python train.py --d_model=160 --experts_per_token=1 --moe_layers=[1, 2, 3, 4, 5, 6, 7, 8, 9, 10] --balance_loss=0.0147 --init_std_router=0.0141 --vocab_size=4096 --norm="rmsnorm" --beta2=0.95 --batch_tokens=[32768, 65536, 131072, 262144] --train_tokens=410800000 --steps=3728
Below are experts of layer 8 (counted from 0) of a mixture-of-experts language model. Rows are named router (the router's row for the expert), down (a neuron's output weights, with its number) and show model dimensions 40-79. Each number is 200 + 40 x the weight over its row's rms, rounded and kept within 0 to 999.
Before each expert's rows: a language model's description of what the expert responds to. This comes from a sample of Wikipedia text that the model never trained on.

# expert 7
Description: Table pipes after names
router,222,253,156,185,169,186,154,215,177,157,243,208,160,239,198,163,181,258,196,153,196,192,213,163,219,247,198,253,202,164,123,190,237,154,209,277,223,194,187,195
down0,206,213,216,204,217,204,232,253,138,187,198,227,133,193,237,193,215,159,125,180,106,207,148,199,184,164,196,244,178,152,182,205,226,180,138,119,218,233,115,149
down1,270,143,210,234,177,207,204,204,239,250,241,230,228,195,203,231,184,290,168,189,241,212,161,182,218,148,92,248,253,204,198,221,224,192,150,272,223,183,159,170
down2,245,253,181,211,174,169,146,282,253,198,274,154,213,221,206,237,197,137,197,215,226,255,209,185,230,130,162,212,201,260,289,160,186,196,183,195,222,199,194,234
down3,219,116,195,162,142,185,187,200,133,212,191,132,241,250,182,230,166,295,198,164,208,123,282,226,208,200,265,194,127,273,157,164,273,228,219,143,207,213,225,162
down4,228,174,217,157,187,246,167,264,247,187,230,223,184,231,164,176,140,159,232,210,196,263,226,180,236,189,210,144,192,166,194,183,160,201,185,115,251,175,215,150
down5,274,213,177,184,218,215,253,158,178,174,182,123,239,240,235,201,147,213,247,236,143,254,236,261,271,174,150,141,215,172,211,259,144,181,254,95,187,191,196,104
down6,183,217,168,191,208,220,252,267,248,177,159,204,241,198,131,157,187,149,190,186,216,223,171,156,127,189,179,156,216,163,205,170,186,165,248,255,238,195,210,241
down7,174,228,235,253,215,143,187,256,192,306,240,165,181,183,219,206,173,144,176,209,225,172,261,211,142,203,283,245,168,233,198,188,88,162,218,144,162,151,215,166
down8,203,251,254,166,160,173,199,69,267,227,169,213,186,222,243,173,119,210,195,194,193,200,248,223,224,273,252,169,207,215,175,218,222,164,203,57,151,317,196,196
down9,238,225,162,210,168,170,180,140,188,212,193,206,225,178,238,177,170,285,158,128,202,173,178,192,162,131,137,177,208,226,215,220,200,130,183,185,224,309,228,183
down10,178,181,183,218,264,148,217,244,169,205,191,193,215,194,199,210,166,123,198,239,293,209,135,132,229,206,150,207,173,128,241,275,138,197,204,121,221,133,247,202
down11,183,217,214,249,175,176,218,167,131,145,233,191,134,184,187,152,185,147,187,270,174,192,182,161,243,193,263,154,189,238,230,232,147,239,244,188,146,241,174,231
down12,216,230,166,247,125,182,196,138,209,227,238,151,206,212,137,260,246,135,175,169,213,255,184,169,179,196,137,188,244,177,230,229,190,151,257,164,160,174,214,228
down13,175,227,192,181,194,165,180,232,202,138,263,148,186,281,156,220,202,161,239,254,213,225,150,193,185,252,154,254,180,215,207,157,180,172,173,311,227,264,213,188
down14,222,162,199,149,184,207,217,109,170,247,259,206,139,227,156,173,178,206,186,172,248,196,178,242,185,163,225,213,191,207,193,237,272,238,231,14,180,199,183,158
down15,108,156,209,144,227,194,187,263,264,239,266,198,240,213,256,157,246,197,218,198,196,234,186,181,212,197,189,216,143,209,210,248,227,166,204,77,188,217,226,151
down16,137,174,246,219,174,152,199,234,232,264,245,249,225,210,236,155,169,253,241,223,171,247,211,177,193,168,162,167,259,195,177,178,222,187,140,109,190,160,188,133
down17,191,143,178,113,211,170,215,183,236,206,240,192,179,165,234,235,194,205,179,154,219,192,173,161,247,200,212,219,226,140,217,218,138,218,169,183,162,213,148,280
down18,205,243,223,118,202,154,242,234,174,180,226,258,281,272,122,214,129,209,222,203,216,203,201,195,198,251,191,192,205,180,259,194,183,157,211,170,272,169,173,200
down19,149,211,248,218,261,254,174,130,182,236,249,183,164,180,228,225,243,194,170,159,289,146,246,244,198,195,249,149,154,197,205,258,100,254,209,108,229,95,190,238
down20,226,139,182,279,253,240,245,260,181,78,236,160,156,268,194,152,189,178,198,204,288,211,209,185,203,122,205,295,189,187,272,167,225,181,138,225,246,277,90,221
down21,176,242,217,190,132,170,172,162,105,229,207,202,217,219,172,175,166,202,236,204,233,170,236,240,253,180,206,115,182,196,203,189,184,203,195,296,262,153,172,181
down22,218,182,180,218,240,159,227,178,163,287,157,245,195,180,231,133,257,226,209,225,147,195,192,206,258,144,213,233,171,247,197,114,191,242,177,98,193,253,169,215
down23,286,246,164,237,156,148,158,160,185,183,282,246,133,205,184,133,212,228,174,191,237,275,214,236,180,135,185,247,133,212,208,189,296,154,221,239,247,227,258,180
down24,192,148,198,158,177,271,223,229,213,225,226,243,117,228,210,165,204,229,203,210,244,197,139,207,221,216,185,174,152,214,219,166,202,203,214,273,224,181,252,243
down25,175,156,228,140,236,242,213,193,92,261,219,181,168,313,178,231,186,222,242,186,186,198,163,176,172,180,268,141,227,189,218,194,215,187,229,103,171,209,239,192
down26,179,220,205,137,124,186,179,252,113,210,198,144,167,172,192,203,238,181,133,184,229,159,222,218,153,155,275,280,185,186,226,189,209,276,265,234,170,261,205,221
down27,156,197,186,193,205,204,188,282,279,171,177,161,231,140,197,257,205,262,193,227,210,131,238,226,192,139,179,182,202,145,146,201,204,183,219,84,217,158,229,210
down28,264,170,69,272,199,285,209,257,166,143,163,145,205,167,161,176,192,195,225,245,258,252,202,172,208,221,210,230,223,280,222,198,221,211,173,172,244,201,248,254
down29,203,185,188,162,189,201,224,192,201,200,207,224,190,225,199,186,147,271,193,236,256,251,167,200,199,238,143,228,216,180,163,222,151,150,219,249,193,238,207,133
down30,277,180,200,168,218,203,214,210,193,222,185,217,207,157,177,193,188,224,172,249,171,209,167,178,255,210,269,227,172,182,242,164,166,228,150,93,172,211,232,187
down31,189,249,189,100,255,205,178,150,236,177,232,209,199,271,186,157,150,206,234,170,136,174,157,222,161,250,158,220,194,171,155,201,143,202,291,193,208,162,260,236
down32,286,155,278,175,295,209,166,265,188,224,192,223,168,224,202,244,183,313,177,178,154,188,192,229,195,212,140,166,165,232,245,259,115,188,129,72,140,193,245,245
down33,214,203,190,154,177,138,192,95,160,172,219,158,218,234,160,141,231,177,195,218,188,156,158,212,153,248,250,191,282,205,187,127,218,228,207,202,116,235,177,214
down34,192,159,231,222,186,257,139,210,208,221,172,272,222,203,232,256,208,261,170,239,172,202,205,226,150,189,183,181,139,239,135,169,182,209,214,193,159,225,214,171
down35,161,170,175,165,205,170,195,233,206,242,168,207,208,113,213,204,209,132,211,155,254,212,224,170,234,161,166,230,264,195,146,189,186,163,140,276,234,237,129,228
down36,285,207,209,137,129,226,210,260,198,194,190,191,166,211,199,166,167,168,197,175,187,201,188,154,252,183,204,226,254,209,196,206,187,211,186,173,231,206,187,190
down37,177,210,127,194,245,236,168,173,204,199,196,192,134,181,216,230,243,242,160,212,191,191,125,181,184,197,215,198,217,245,208,214,158,191,192,169,174,177,181,169
down38,206,219,157,210,235,257,176,136,280,227,217,178,239,148,185,221,177,195,199,139,190,193,159,224,121,209,139,166,238,153,165,223,225,222,187,236,225,218,228,292
down39,152,227,205,178,181,224,189,284,183,175,230,219,223,200,215,211,189,144,167,230,175,245,206,137,103,188,270,277,179,171,223,191,239,206,151,177,290,152,208,188
down40,278,137,173,212,191,193,231,180,247,243,240,219,196,180,219,174,185,213,125,232,213,170,222,214,191,195,163,188,157,207,296,199,250,182,205,121,197,204,127,145
down41,115,167,191,212,176,172,180,205,157,190,251,144,205,182,230,239,225,128,188,248,219,185,222,190,176,215,157,217,106,166,206,173,195,169,201,252,157,157,177,149
down42,203,199,122,262,168,276,134,153,226,241,266,137,184,151,196,153,197,203,212,194,273,148,169,168,172,177,154,165,208,130,213,168,207,269,117,202,263,201,173,232
down43,242,214,177,255,219,164,215,129,175,235,243,180,265,207,153,118,172,228,145,271,203,198,117,191,207,176,107,245,278,237,162,245,207,142,137,284,184,184,178,185
down44,245,203,233,243,186,213,195,262,192,188,201,226,192,214,225,159,257,158,154,168,252,147,265,156,217,176,206,291,171,239,259,125,194,260,145,153,188,146,214,253
down45,201,174,207,215,216,159,166,266,158,208,276,181,147,175,190,231,260,252,188,196,155,148,250,271,221,139,212,167,249,185,209,141,175,260,181,178,157,230,250,182
down46,282,188,187,181,209,177,184,295,205,177,212,160,180,207,251,174,210,166,232,212,175,205,201,182,198,212,299,258,132,178,245,186,107,247,203,242,160,227,249,178
down47,192,264,208,165,170,201,163,196,140,213,203,107,185,197,200,233,215,221,229,187,170,251,196,207,290,162,227,182,209,166,222,268,130,160,265,14,210,206,224,169
down48,216,184,237,176,183,253,176,265,129,207,263,152,155,205,182,202,194,265,247,188,148,185,225,211,217,276,226,174,171,179,225,129,236,205,179,169,138,222,279,163
down49,256,236,212,226,112,214,214,285,232,249,130,192,229,230,160,231,161,154,231,288,177,221,216,216,164,187,170,218,260,146,164,200,209,227,185,246,216,216,241,219
down50,240,169,262,167,217,241,194,203,198,224,211,231,142,203,185,236,199,174,223,215,139,192,174,197,237,165,134,256,215,139,204,184,181,198,196,310,204,253,221,230
down51,174,234,240,199,237,193,203,143,132,159,249,229,170,205,231,128,232,169,211,112,261,129,193,188,162,207,254,221,207,152,174,192,279,250,156,168,180,197,213,231
down52,223,177,200,235,177,246,131,133,155,243,197,178,179,187,243,187,242,203,252,218,252,161,258,272,197,197,173,239,202,136,192,205,199,149,171,213,253,202,163,220
down53,218,182,215,245,172,224,164,253,130,219,223,217,208,199,250,211,211,177,225,191,224,191,204,208,207,178,214,196,241,166,269,251,201,194,205,61,206,201,172,170
down54,170,189,251,275,129,246,215,176,148,167,243,234,146,202,198,219,210,230,230,186,247,211,168,169,224,227,186,189,165,165,245,156,263,217,158,222,197,235,198,192
down55,197,203,191,219,226,191,198,267,214,194,152,270,189,250,199,240,152,203,189,172,205,208,218,158,203,174,194,251,146,112,231,200,220,199,208,188,285,225,173,207
down56,236,246,123,145,225,259,309,182,242,185,151,174,152,229,205,191,202,139,227,241,227,205,180,161,173,204,257,229,260,205,281,145,96,172,150,202,191,198,223,251
down57,161,201,202,163,211,176,204,181,204,158,194,195,181,201,251,234,213,216,206,227,175,267,165,179,275,163,226,260,161,208,259,255,187,141,188,273,164,234,212,160
down58,200,163,197,241,247,242,217,201,210,227,216,225,214,235,223,175,193,195,213,264,229,232,196,267,215,197,232,239,174,171,208,225,194,147,158,108,208,191,226,186
down59,182,209,217,198,203,250,240,178,148,202,185,239,199,198,218,260,173,188,200,225,172,194,219,269,181,165,136,246,135,170,206,217,232,222,210,270,234,214,251,172
down60,246,210,220,146,306,260,150,275,202,179,217,138,144,208,214,187,177,209,260,187,178,175,191,189,164,273,175,251,238,227,171,244,194,228,174,235,196,224,192,242
down61,266,280,197,256,234,186,252,277,121,259,199,220,182,181,131,241,209,163,138,262,167,272,180,207,208,221,265,268,207,240,231,201,159,215,161,238,188,196,173,249
down62,146,193,138,147,222,176,212,173,216,225,189,170,254,179,115,229,195,126,225,201,185,232,168,250,228,189,201,196,278,244,167,166,185,106,215,238,185,236,221,238
down63,241,232,204,207,189,180,267,286,161,207,202,172,190,203,163,243,243,212,170,228,193,169,225,191,324,225,197,207,236,244,242,94,230,221,207,99,211,183,99,184
down64,131,288,262,279,259,113,183,161,157,243,145,199,249,182,198,277,176,124,230,135,289,224,182,242,218,158,226,143,132,154,177,209,201,171,214,164,234,203,225,182
down65,249,183,107,204,241,252,141,149,168,173,260,142,245,208,230,208,210,177,221,181,227,236,200,162,168,254,184,206,205,196,154,199,198,165,212,252,280,213,256,232
down66,178,164,175,246,249,218,203,213,198,184,176,188,219,133,137,221,172,122,231,283,158,222,248,175,204,208,214,222,252,235,218,231,118,205,191,181,226,203,207,190
down67,209,207,175,218,188,224,191,193,222,236,216,207,243,196,228,265,219,179,190,264,177,155,194,203,192,176,249,137,266,269,161,170,180,190,155,263,209,165,232,271
down68,248,224,263,152,206,179,169,234,189,201,159,177,132,214,271,176,192,251,185,178,181,174,201,234,280,252,152,165,167,167,134,158,195,235,193,195,182,213,226,149
down69,255,80,213,254,189,274,186,235,239,194,186,249,127,226,160,225,191,213,210,242,188,223,142,226,159,226,248,330,191,188,272,185,216,193,157,155,238,210,160,201
down70,256,237,244,217,175,235,201,230,208,161,176,246,210,188,272,151,152,220,150,187,214,220,161,120,159,211,262,257,201,187,174,266,176,222,205,200,166,173,200,132
down71,186,105,216,164,155,144,222,158,217,174,193,209,167,176,200,262,167,219,138,202,171,199,244,218,179,237,237,195,206,139,145,159,218,205,284,162,147,200,217,248
down72,149,230,145,237,181,242,217,221,233,166,192,191,162,169,258,160,248,132,242,338,204,161,229,146,156,237,186,213,205,149,163,181,234,147,195,218,192,260,159,205
down73,154,202,255,122,243,235,167,160,213,251,233,200,221,224,190,179,205,151,214,115,197,190,200,265,194,158,242,180,247,170,218,247,176,199,239,190,150,188,148,269
down74,117,241,190,243,172,133,208,280,238,188,166,203,324,187,171,259,229,187,122,256,174,233,183,155,166,176,192,236,235,208,206,208,212,198,200,234,164,152,170,221
down75,232,212,236,198,245,205,169,264,194,168,286,172,141,195,159,222,145,201,214,253,184,240,190,147,196,219,172,79,238,218,180,163,216,209,230,146,242,180,217,254
down76,166,245,138,235,165,197,212,238,193,217,140,170,285,221,210,198,237,215,224,197,159,279,231,147,246,107,224,212,190,203,241,213,197,189,148,231,196,212,212,239
down77,217,176,187,201,192,175,169,244,218,256,219,186,258,214,287,158,268,132,259,225,194,127,203,224,209,146,173,214,191,165,175,181,233,161,228,242,134,150,182,200
down78,206,207,153,249,134,242,173,270,207,180,225,163,134,149,244,185,157,196,253,211,188,190,175,178,197,131,171,170,245,230,190,232,154,221,219,251,110,171,218,218
down79,201,194,125,189,202,244,300,216,216,136,212,190,230,226,186,129,146,223,203,214,251,289,211,236,211,239,237,147,189,151,213,212,248,173,191,213,232,213,223,201